Below are experts of layer 4 (counted from 0) of a mixture-of-experts language model. Rows are named router (the router's row for the expert), gate (a neuron's input weights, with its number), up (a neuron's input weights, with its number) and show model dimensions 0-95. Each number is 50 + 10 x the weight over its row's rms, rounded and kept within 0 to 99.
After each expert's rows: a language model's description of what the expert responds to; "mostly gets" lists some tokens that are sent to it at least half of the time. This comes from a sample of Wikipedia text that the model never trained on.

# expert 10
router:63 46 56 42 51 62 51 50 62 46 61 69 37 48 34 64 33 53 38 53 51 42 74 69 52 49 45 62 47 54 42 43 50 48 41 39 63 39 39 59 57 54 60 35 48 64 48 60 55 69 44 60 43 47 43 54 60 35 49 58 50 46 40 42 51 54 63 59 53 69 81 58 50 40 51 47 41 49 30 33 55 42 46 40 49 43 34 55 37 37 50 53 44 54 46 44
gate0:38 49 40 57 45 61 52 59 48 65 69 50 62 51 51 54 49 46 50 65 41 56 43 26 50 48 68 57 63 15 39 55 32 39 46 44 37 35 69 55 58 51 42 65 47 63 55 65 56 53 48 46 50 50 47 46 58 34 50 67 45 42 56 50 61 40 64 39 51 42 50 59 50 34 44 45 60 52 56 49 54 68 67 46 42 56 49 34 50 47 62 52 41 60 51 41
up0:44 45 55 46 37 71 49 49 53 56 44 59 43 52 47 50 43 52 48 41 46 37 56 53 54 59 49 58 52 54 37 56 55 48 33 49 42 44 67 66 49 44 50 53 56 72 60 61 47 43 46 42 55 43 50 54 46 50 56 58 34 63 44 40 43 46 77 42 41 42 74 45 42 36 50 26 73 49 67 52 73 66 52 63 47 57 59 56 55 45 58 54 42 51 68 31
Description: Mid-name syllables
mostly gets: "tsu", "zu", "wa", "moto", "kka", "we"

# expert 50
router:68 31 63 46 47 56 50 57 51 49 47 53 44 46 36 53 44 33 38 59 63 44 67 52 64 50 47 55 54 44 57 53 48 50 49 29 61 44 46 58 53 38 48 45 61 47 50 53 67 62 33 61 48 50 49 32 62 52 26 64 56 38 36 52 47 57 59 45 58 41 55 45 44 52 43 61 65 61 45 50 47 64 63 44 52 55 65 39 21 54 32 63 40 34 58 52
gate0:52 50 53 79 36 50 59 53 53 52 47 71 47 53 60 35 42 42 67 44 52 47 50 54 45 53 53 57 53 59 67 40 34 50 43 66 50 38 61 54 58 47 54 47 45 45 45 63 49 60 57 60 61 44 46 62 48 51 33 55 49 44 60 43 58 49 56 30 34 50 69 51 33 38 27 58 48 46 65 51 50 43 63 53 54 57 22 35 43 56 49 45 43 42 46 71
up0:37 62 37 36 55 46 45 26 44 50 47 25 59 49 36 57 58 62 34 67 55 54 55 48 49 48 55 64 49 40 41 57 68 68 53 55 66 51 43 51 32 57 49 54 64 53 49 39 47 53 39 37 41 49 47 42 52 54 70 39 46 46 39 47 50 51 47 62 72 51 27 42 72 65 55 51 47 64 43 41 50 47 37 54 38 37 54 52 48 41 52 55 46 58 50 39
Description: Copula be verbs
mostly gets: " is", " was", " were", " are", " been", " being"

# expert 59
router:56 42 49 64 58 58 51 44 35 40 40 51 50 41 46 46 37 53 48 46 46 56 60 66 62 62 46 57 69 52 53 60 53 64 50 30 62 58 53 63 52 50 61 37 59 59 58 61 48 54 41 51 48 35 56 52 40 49 46 66 86 57 41 50 29 57 57 51 47 73 62 48 64 40 42 55 56 71 46 55 58 49 50 52 54 47 42 48 33 42 45 68 58 31 54 48
gate0:50 49 42 50 47 45 45 38 46 30 48 59 51 41 59 41 40 46 47 44 55 60 49 58 39 47 57 43 62 63 40 58 47 55 58 45 69 42 62 74 42 56 41 45 28 49 63 60 44 56 56 70 61 32 50 59 53 71 75 50 69 59 46 47 64 61 53 42 56 51 48 59 46 29 54 59 61 46 58 53 63 57 43 48 50 53 26 46 52 65 47 53 53 30 44 58
up0:39 72 49 43 44 52 49 52 28 55 59 39 59 56 38 67 34 32 63 44 44 57 50 58 44 48 70 56 49 51 67 40 52 37 45 58 43 58 61 63 47 50 60 42 36 41 62 60 55 51 59 61 44 58 42 44 40 77 40 36 73 64 52 58 53 60 39 48 40 50 42 45 53 56 41 65 63 43 41 49 58 58 47 45 65 54 52 41 53 53 51 62 42 34 60 57
Description: En word fragments
mostly gets: "en", "gen", "ben", "ven", "ren", " Died"

# expert 46
router:54 50 74 59 71 47 49 73 48 52 48 66 39 53 41 38 55 28 37 46 47 48 42 54 62 48 39 69 56 45 49 63 43 53 54 41 71 44 40 47 50 50 59 38 62 39 48 53 60 57 31 74 45 50 55 36 66 57 36 54 73 39 43 46 48 47 62 47 62 56 54 45 59 47 44 48 51 64 43 38 58 47 52 41 47 59 47 52 43 49 45 64 37 57 61 61
gate4:54 34 48 68 40 55 35 32 54 53 55 55 35 46 36 47 54 53 53 68 34 50 62 35 31 52 54 44 38 52 68 37 56 57 52 40 44 66 55 48 60 53 43 41 41 65 39 62 48 24 49 65 54 55 50 58 53 59 64 57 68 40 50 49 51 32 58 46 67 46 49 53 58 73 46 52 49 46 54 53 60 39 47 61 57 64 45 42 57 55 43 47 53 55 38 64
up4:56 49 50 54 46 50 53 62 50 55 49 59 42 52 60 42 47 47 47 48 63 35 66 39 42 73 39 32 52 59 56 57 44 43 44 57 39 65 57 43 64 55 65 53 44 53 27 62 68 59 65 38 52 47 51 48 58 34 59 60 65 54 56 53 55 50 44 39 55 37 45 49 49 56 40 38 40 58 73 34 22 50 66 35 57 49 38 48 55 45 51 53 61 47 35 40
Description: Main verbs after subjects
mostly gets: " began", " started", " goes", " withdrew", " took", " would"

# expert 9
router:54 33 51 56 55 69 56 54 41 63 50 53 36 38 55 51 44 37 39 75 42 40 61 70 45 60 47 54 34 57 60 57 58 60 43 44 60 50 36 47 69 59 56 38 50 58 62 50 46 57 59 58 42 51 51 53 53 59 50 50 60 49 48 45 50 58 55 40 20 55 51 51 44 46 36 82 29 61 48 51 52 56 53 50 56 40 55 41 25 58 43 54 45 50 46 47
gate1:60 51 37 61 52 50 42 55 71 49 47 52 45 61 48 35 41 44 36 45 48 57 56 42 43 57 62 35 48 45 63 39 55 55 36 56 45 53 62 59 45 46 65 62 54 51 64 41 57 44 31 44 58 62 79 63 67 59 63 47 59 46 38 54 45 52 57 31 52 57 53 51 58 41 53 56 64 41 46 47 58 50 35 50 55 72 70 48 45 57 56 48 71 53 69 62
up1:50 59 43 50 38 43 46 54 72 52 46 41 42 34 47 39 52 46 50 51 55 41 58 67 61 61 52 41 50 64 54 57 63 63 62 30 69 53 33 55 53 41 56 47 32 47 56 47 39 49 65 54 54 42 72 45 61 53 38 40 45 42 60 51 45 66 43 45 46 42 69 29 60 49 44 46 49 61 44 46 53 52 58 67 67 60 51 67 37 53 46 46 52 29 46 67
Description: Relational prepositions
mostly gets: " by", " as", " with", " including", " named", " where"

# expert 39
router:61 56 48 38 58 55 53 47 47 57 47 54 26 50 43 68 36 47 48 39 55 59 52 63 61 61 59 57 25 74 47 66 71 57 55 35 59 55 43 51 60 52 66 30 66 55 62 68 57 66 41 66 47 50 50 40 56 36 46 56 53 50 51 44 45 61 60 51 50 70 56 53 47 47 46 43 55 41 51 62 44 66 49 30 51 41 50 49 44 34 47 56 53 53 40 57
gate4:38 36 45 47 52 50 48 55 49 63 48 45 46 50 65 43 56 41 49 38 56 68 64 57 39 50 42 40 71 52 58 73 50 56 40 32 41 51 38 58 65 53 50 58 55 52 53 60 43 52 52 46 55 57 41 31 54 53 63 58 64 39 58 53 50 43 49 52 84 63 34 59 49 57 56 67 45 40 54 70 51 36 46 65 46 58 37 63 32 63 48 61 52 52 48 53
up4:70 59 61 39 60 51 66 57 26 50 63 56 59 52 57 46 54 44 57 44 32 54 44 66 45 61 42 56 52 49 49 55 58 35 60 56 42 64 55 53 55 42 57 59 47 23 27 47 57 63 53 49 65 68 47 47 40 51 50 40 49 46 47 57 43 31 48 56 41 35 54 67 51 38 61 53 42 51 50 54 41 44 45 55 36 56 47 40 60 71 27 50 53 41 42 53
Description: Final vowel endings
mostly gets: "e", "ne", "ie", "ine", "ane", "ae"

# expert 57
router:57 60 76 32 46 59 49 43 50 57 47 42 41 49 32 53 26 48 47 64 51 33 63 68 62 44 40 64 39 53 42 61 59 62 45 52 60 48 41 52 58 62 45 31 43 53 59 58 61 48 33 53 63 33 42 33 57 34 58 44 44 45 49 48 42 47 62 43 36 48 50 46 52 50 37 60 38 64 44 42 36 54 55 42 39 47 59 50 46 37 51 36 58 57 40 37
gate5:52 51 50 79 51 71 49 56 46 45 60 41 42 49 51 32 39 50 48 31 64 35 36 56 61 41 41 58 42 55 58 41 40 48 36 38 33 59 46 51 38 34 54 67 48 52 40 35 55 56 52 47 42 52 44 52 54 41 59 49 62 48 30 65 56 47 55 47 37 51 60 31 26 43 51 63 36 51 49 59 53 50 36 40 45 40 46 45 35 34 46 47 45 41 40 42
up5:40 39 57 55 35 35 49 62 48 64 58 37 59 61 53 49 58 37 32 64 51 53 47 49 60 59 49 61 53 56 42 60 81 52 55 41 48 71 68 44 63 49 47 39 60 47 49 60 42 36 35 45 50 16 57 42 45 55 37 44 50 49 55 48 52 45 57 53 57 46 38 53 47 57 51 43 62 62 53 51 53 39 63 48 46 66 35 48 59 51 46 48 48 37 45 26
Description: Numbers and quantifiers
mostly gets: " two", " three", " one", " four", " some", " all"

# expert 8
router:55 32 56 47 62 55 41 42 56 56 65 59 42 55 54 52 42 44 44 44 47 38 54 67 53 52 53 66 47 35 37 54 57 52 41 29 73 54 38 58 65 48 84 24 52 44 54 64 49 55 37 64 38 33 53 61 44 51 45 75 46 50 56 51 42 50 62 45 54 47 59 49 47 47 45 57 38 62 49 48 42 56 58 37 33 49 43 39 39 44 43 54 40 49 51 56
gate0:49 40 48 48 59 37 35 58 52 53 62 50 51 57 58 60 45 55 37 44 52 38 52 66 43 51 40 55 47 45 53 74 55 51 29 41 38 37 74 57 56 46 52 43 46 37 53 55 67 50 41 33 57 38 60 60 46 46 51 43 47 45 70 51 37 66 42 48 55 48 48 48 51 23 50 71 39 61 53 49 37 59 59 48 39 55 46 22 45 55 45 44 46 48 40 67
up0:48 36 53 35 54 45 48 59 49 49 71 50 56 58 61 62 54 61 54 40 53 55 48 69 36 53 41 51 34 46 45 58 62 54 32 44 39 37 71 53 54 51 58 52 53 43 47 53 57 52 39 41 47 40 64 64 43 51 62 51 50 44 69 63 39 61 40 44 59 36 54 43 59 27 51 68 46 69 51 55 45 60 63 44 44 65 46 27 49 54 41 44 53 51 38 73
Description: Perfect auxiliaries, mid-word pieces
mostly gets: " have", " been", " having", " had", " retain", " raise"

# expert 37
router:58 50 50 52 57 68 54 60 53 66 67 46 36 38 26 34 50 31 61 43 68 48 38 65 57 56 41 58 40 52 54 45 62 62 45 42 67 65 57 54 60 58 65 53 69 49 58 55 64 54 52 59 53 68 37 56 55 47 59 53 56 46 43 35 46 51 59 45 46 43 51 38 55 32 39 71 49 52 39 54 45 49 53 33 35 48 39 44 39 44 34 47 43 43 54 59
gate1:63 37 45 34 65 78 13 57 57 43 68 28 45 45 42 41 48 43 51 37 44 46 45 59 45 46 50 55 54 51 42 55 51 49 56 46 51 61 52 55 41 29 50 56 56 40 46 50 68 55 46 42 64 42 50 53 53 50 60 52 45 43 57 61 54 49 34 48 44 48 31 46 67 47 44 42 37 53 43 40 53 51 34 59 36 45 46 54 43 47 58 50 53 60 35 30
up1:48 67 62 51 52 53 71 43 40 53 54 56 59 34 62 70 43 52 59 63 44 58 47 45 44 69 59 41 57 39 55 43 49 59 32 69 49 46 46 58 41 70 50 46 52 51 68 56 49 46 52 50 44 43 42 49 54 42 47 46 50 68 51 62 57 29 60 59 56 55 50 50 29 52 42 56 73 31 45 64 42 44 64 55 45 49 49 49 44 34 33 36 56 58 67 59
Description: Infinitive to, prepositions
mostly gets: " would", " after", " to", " could", " will", "After"

# expert 36
router:49 44 59 43 44 47 56 58 49 48 57 65 48 58 42 49 50 47 47 60 53 43 58 53 62 43 37 64 49 69 50 55 74 50 41 40 68 42 40 47 68 63 51 32 50 45 43 62 52 78 44 60 48 51 51 55 41 40 43 48 56 46 45 51 46 42 66 65 40 50 67 50 45 31 42 57 65 60 26 33 51 27 62 51 42 43 53 49 46 44 30 54 48 51 35 50
gate0:54 27 25 51 55 47 51 54 60 60 37 60 44 30 35 60 47 59 56 50 45 36 59 44 43 43 50 37 43 56 47 50 48 40 34 56 44 75 22 59 52 44 62 51 46 48 37 71 48 52 41 57 40 51 47 50 41 60 49 60 47 74 63 53 64 49 54 43 50 67 56 53 49 45 39 51 61 52 31 38 38 41 51 55 52 39 55 37 53 51 51 34 48 46 46 47
up0:62 55 65 46 56 50 71 55 49 54 44 46 54 52 46 81 50 48 41 46 47 77 35 53 53 51 46 56 56 31 67 28 52 58 63 43 54 22 51 42 52 45 45 54 58 50 54 40 45 38 62 38 52 47 47 41 57 38 65 58 40 41 52 55 45 43 58 53 44 43 43 42 56 56 56 34 56 38 56 68 72 65 40 49 51 48 57 38 44 54 55 52 57 58 49 68
Description: Mid-word consonant pieces
mostly gets: "aught", "etter", "ould", "ough", "uff", "ock"